config.yaml
n_layer: 16
n_experts: 64
d_shared_expert: 0
activation: "gelu"
router_z_loss: 0.001
norm_eps: 1e-06
batch_tokens: [32768, 65536, 98304]
Below are experts of layer 6 (counted from 0) of a mixture-of-experts language model. Rows are named router (the router's row for the expert), up (a neuron's input weights, with its number) and show model dimensions 0-255. Each number is 128 + 24 x the weight over its row's rms, rounded and kept within 0 to 255. Numbers have three digits each.
After each expert's rows: "comes after" lists some tokens at least twice as common just before its tokens as in all text. This comes from a sample of Wikipedia text that the model never trained on. Tokens count by the router's weight.

# expert 62
router:133106104118151111116130135165113146122168131087158123129112109124115177126155130142130147136097119126130159111128167166118099124148151091113138133129138146114089124111095155107126124110141106162149178134139093104146117118119143126115150111109154102132154141120093114111124177116116093136132102114180131154163136150161141134103122115109136113161102080109105158091135125116149125106100170107175169097105151119118130136130115130150120120105131124121115165108127150127094147155129141122141146117151115130090166125164106142136143083136165109074186114124104117130082124146151132150099138125091119085164116107153154116103123154088122129088101151100184101114097081134096144110111164102142089163104151168141103133141113132152084198100089184122147132113137158102124162146096146
up4:080170089162140089096170107195141134128096094130096112160138136169151125135138139116117138101122112110157127144133108111078134151117193144128134152160091110156168170151089162111160109146104150116096148103117150124126098073152132136155116109132127155121162088094077136099162119126132103115125111134170150145155131065123126139129155125114132141106104102149157115066133128132113101116138132148151159118128137131148144114139128106102183094120133094127105135140125150130173135113141140125136159156144118118110129111157129133104125122119146099080163137108128132130132160109168108159178127152138143147108195126136135055090169122128118116166133111123095106145149138136121098144142142082132093141136153120163113091131122142145158121141117124119106128116137117131145146155128161
comes after: " the", " a", " an", " at", " his", "'s"

# expert 30
router:170090129131161152133111161169122160142141115106175179158130119106108136112099132146132173129045094175129150109156118164111098126132098121102127135095139115138149087118095163120109111181137131087160152129116114094141127094122137107149123116160103109148143137132106115120119159129121096141126089085125123123152138152118117127123126136080140103122103095110094148082107123117151133094135139108139153145160154124123145100135133158096117102129089128126125187132096153113143146133118156093124163126124160171090150146148105140110152110104133116104115088132106110116116084108139135128105156180117117091144107117129144118096107175163117139080143168097142146049117139107125136158121142105161112152083128142128101113144110111165086157134118146129103132100130148132136147097119147
up3:117152100088059135149131160144126149131129141111132129118143143112109160116124113138165139111152090144126108139096153141122098148131097083131117111085105141103143129091078102142159127103134116162161103171122107090126068158120173166123121146116134140131131154115137131128131129113165103100121115195128105136146108139148137124124119117101161141152110106140117054153153132135176156130129151118138096132094121145089161111150125115129106103122134137130120149146166151151077144109111115135138144155134144157126143104121123154163147162147111126129026103119112146092129082139133134123174134147090142151135088134124096097090166134124125110098092105119144135120095107150129105143124143149147120102164107115133090077107094155085105131144137110118142145115179123115141120158108127
comes after: " and", " to", ",", " was", " p", " P"

# expert 22
router:130125151119130114144140124131126106113113126102134149132119094094109105146128163168149141162099105135150138087149148137145140112150097129118148117101162095124084080100121124129152063124121135151112116082099106097149107122072166116145125122131135115129136130110122170150132144159105124105165120099174147146144099143131146130088133164086131098128102127110131187145128136150101097136149136118141187126125185078131161129123115127146159102154109114175107157165092167115110100155127121110145162151108125151093128107170108129132160119121141087101158121147126127121119119159136095119138155142146143097136105155115141091116124121097127188096140135123148119148133103107092181138102174120166109156083112142115111109155128139143130162163120141127133110102130156139124153104107212
up0:150155127139116126055121153086113121114132145126110129155132113173098097095111147140116129115128139117066103123106134111156151176118125162103073148072115174117121134123092130141101142159134129086086148110156142144099143160138116145125147132135106132152132114073110129142159124155133181135146121178144104160142115124122131167119147133071089127157139105123085120137133135107127111102156140164088148161094150155110121153135107103123174160088155144118146149102103072126146132141153116139101157117138115181128168132166092151098112126137170095155149150136120087162157162163100111112090110150144100150138127135110117133127121123153147121069140142150104145140126090097126118130140114127102144130126152154140130141173115138106098135113133084101121119144088109148110116148124147
comes after: " and", " He", " a", " he", " was", " American"

# expert 1
router:143123153099150139168128158096094120126148136119121161152114108102136162139122134141142116119074112138142171150162142144154141115129115051088131123123162098129084091124116147120129112147122153106147133109115130109140101134104134089186112104100104101120150126114103147133136150142112081139162110096161137137137148130137140182107176121101146112126084066104151160128143131151162120111155148134141132066142159148131123137129102158103115110138133130126112159132080125108089092156105140120097144119150148127039127099130109100126142110111168116091144109151070107125106113145154116122124123136118138117160123117128176109095147144145106137124148161117164101111105141131125161126089141110171132144106102135118110141158082156148102170136122129110143147110128119101079153107110171
up1:117156160177147165155118149117095113134127112109093186104134126149127133126117179125089111145079140123128175180115123131134109137071124051129122158143149129104156120112181117121094134153078138149139118110150116134118097093134154106114121110106108113123144146151125096078122104121132125136074136092115127108112140105145120104140115106136141113139152112124127118108136118116125112141150145117163092085142118174186098100141099101097157094116140151091109139134119149157128118125115128181130133116132168142166129144121151123119121128128098117114128124137161104123109140098148121131123089093118131125126104121120050117139111141140101137140130127116156128123159130103126132081097132128104170136141088140140098130156116140170127159149094180076091097090162162128128165096135094
comes after: " was", " it", " It", " were", " which", " has"

# expert 34
router:085127048118103146149140159125088111147092147102100142131134109072135127120111146138143098137113130132106150128114124128154124097136125105104128098150189126121087102145164156170133103151130135111164149125114158131141110105067153106114141123145129129113132136123146167151133140170119086121145099162132127137167118155144089147100132114119106146143121135118110182140133125111138107102161146114163119117126144116105185127140121179127106144152114135139086123118098169107164111162091128130103173151117134107128155165132099101096161110109157119103132101160141124128089114160096131113108134164130114116164118137087137138112103094131103129119094081099152083139107111113095161118128152079097085130093180144151084116133105120152111165164110146121120146142128115096120112114134163
up1:115124127135124108092127134097108133145149137169140175154152102111153137130151112131126149128105142099127114096122127148131074149122118118118138130110102104126161160104107154088156176169109124093126094099125132127163144170094102110128123137129163124103111121131104151159130139164132113109129105131092095217094109136148127105146126131127162078110112162111110155122106107101139117112132103061149065120094123135126104099135155109152143121131106128144107150186086138112101067108130107147101129141118145106130146162122126148111163134123128111094104159158088174126115114116143119102164106134143136152168127141119146074119124117119100147184140165143110089110150129138134098131098134170124063135130142094153099113176176123115115127111134130161126102108149122124142118144145121
comes after: " in", "In", " In", " during", ".", ".\n\n"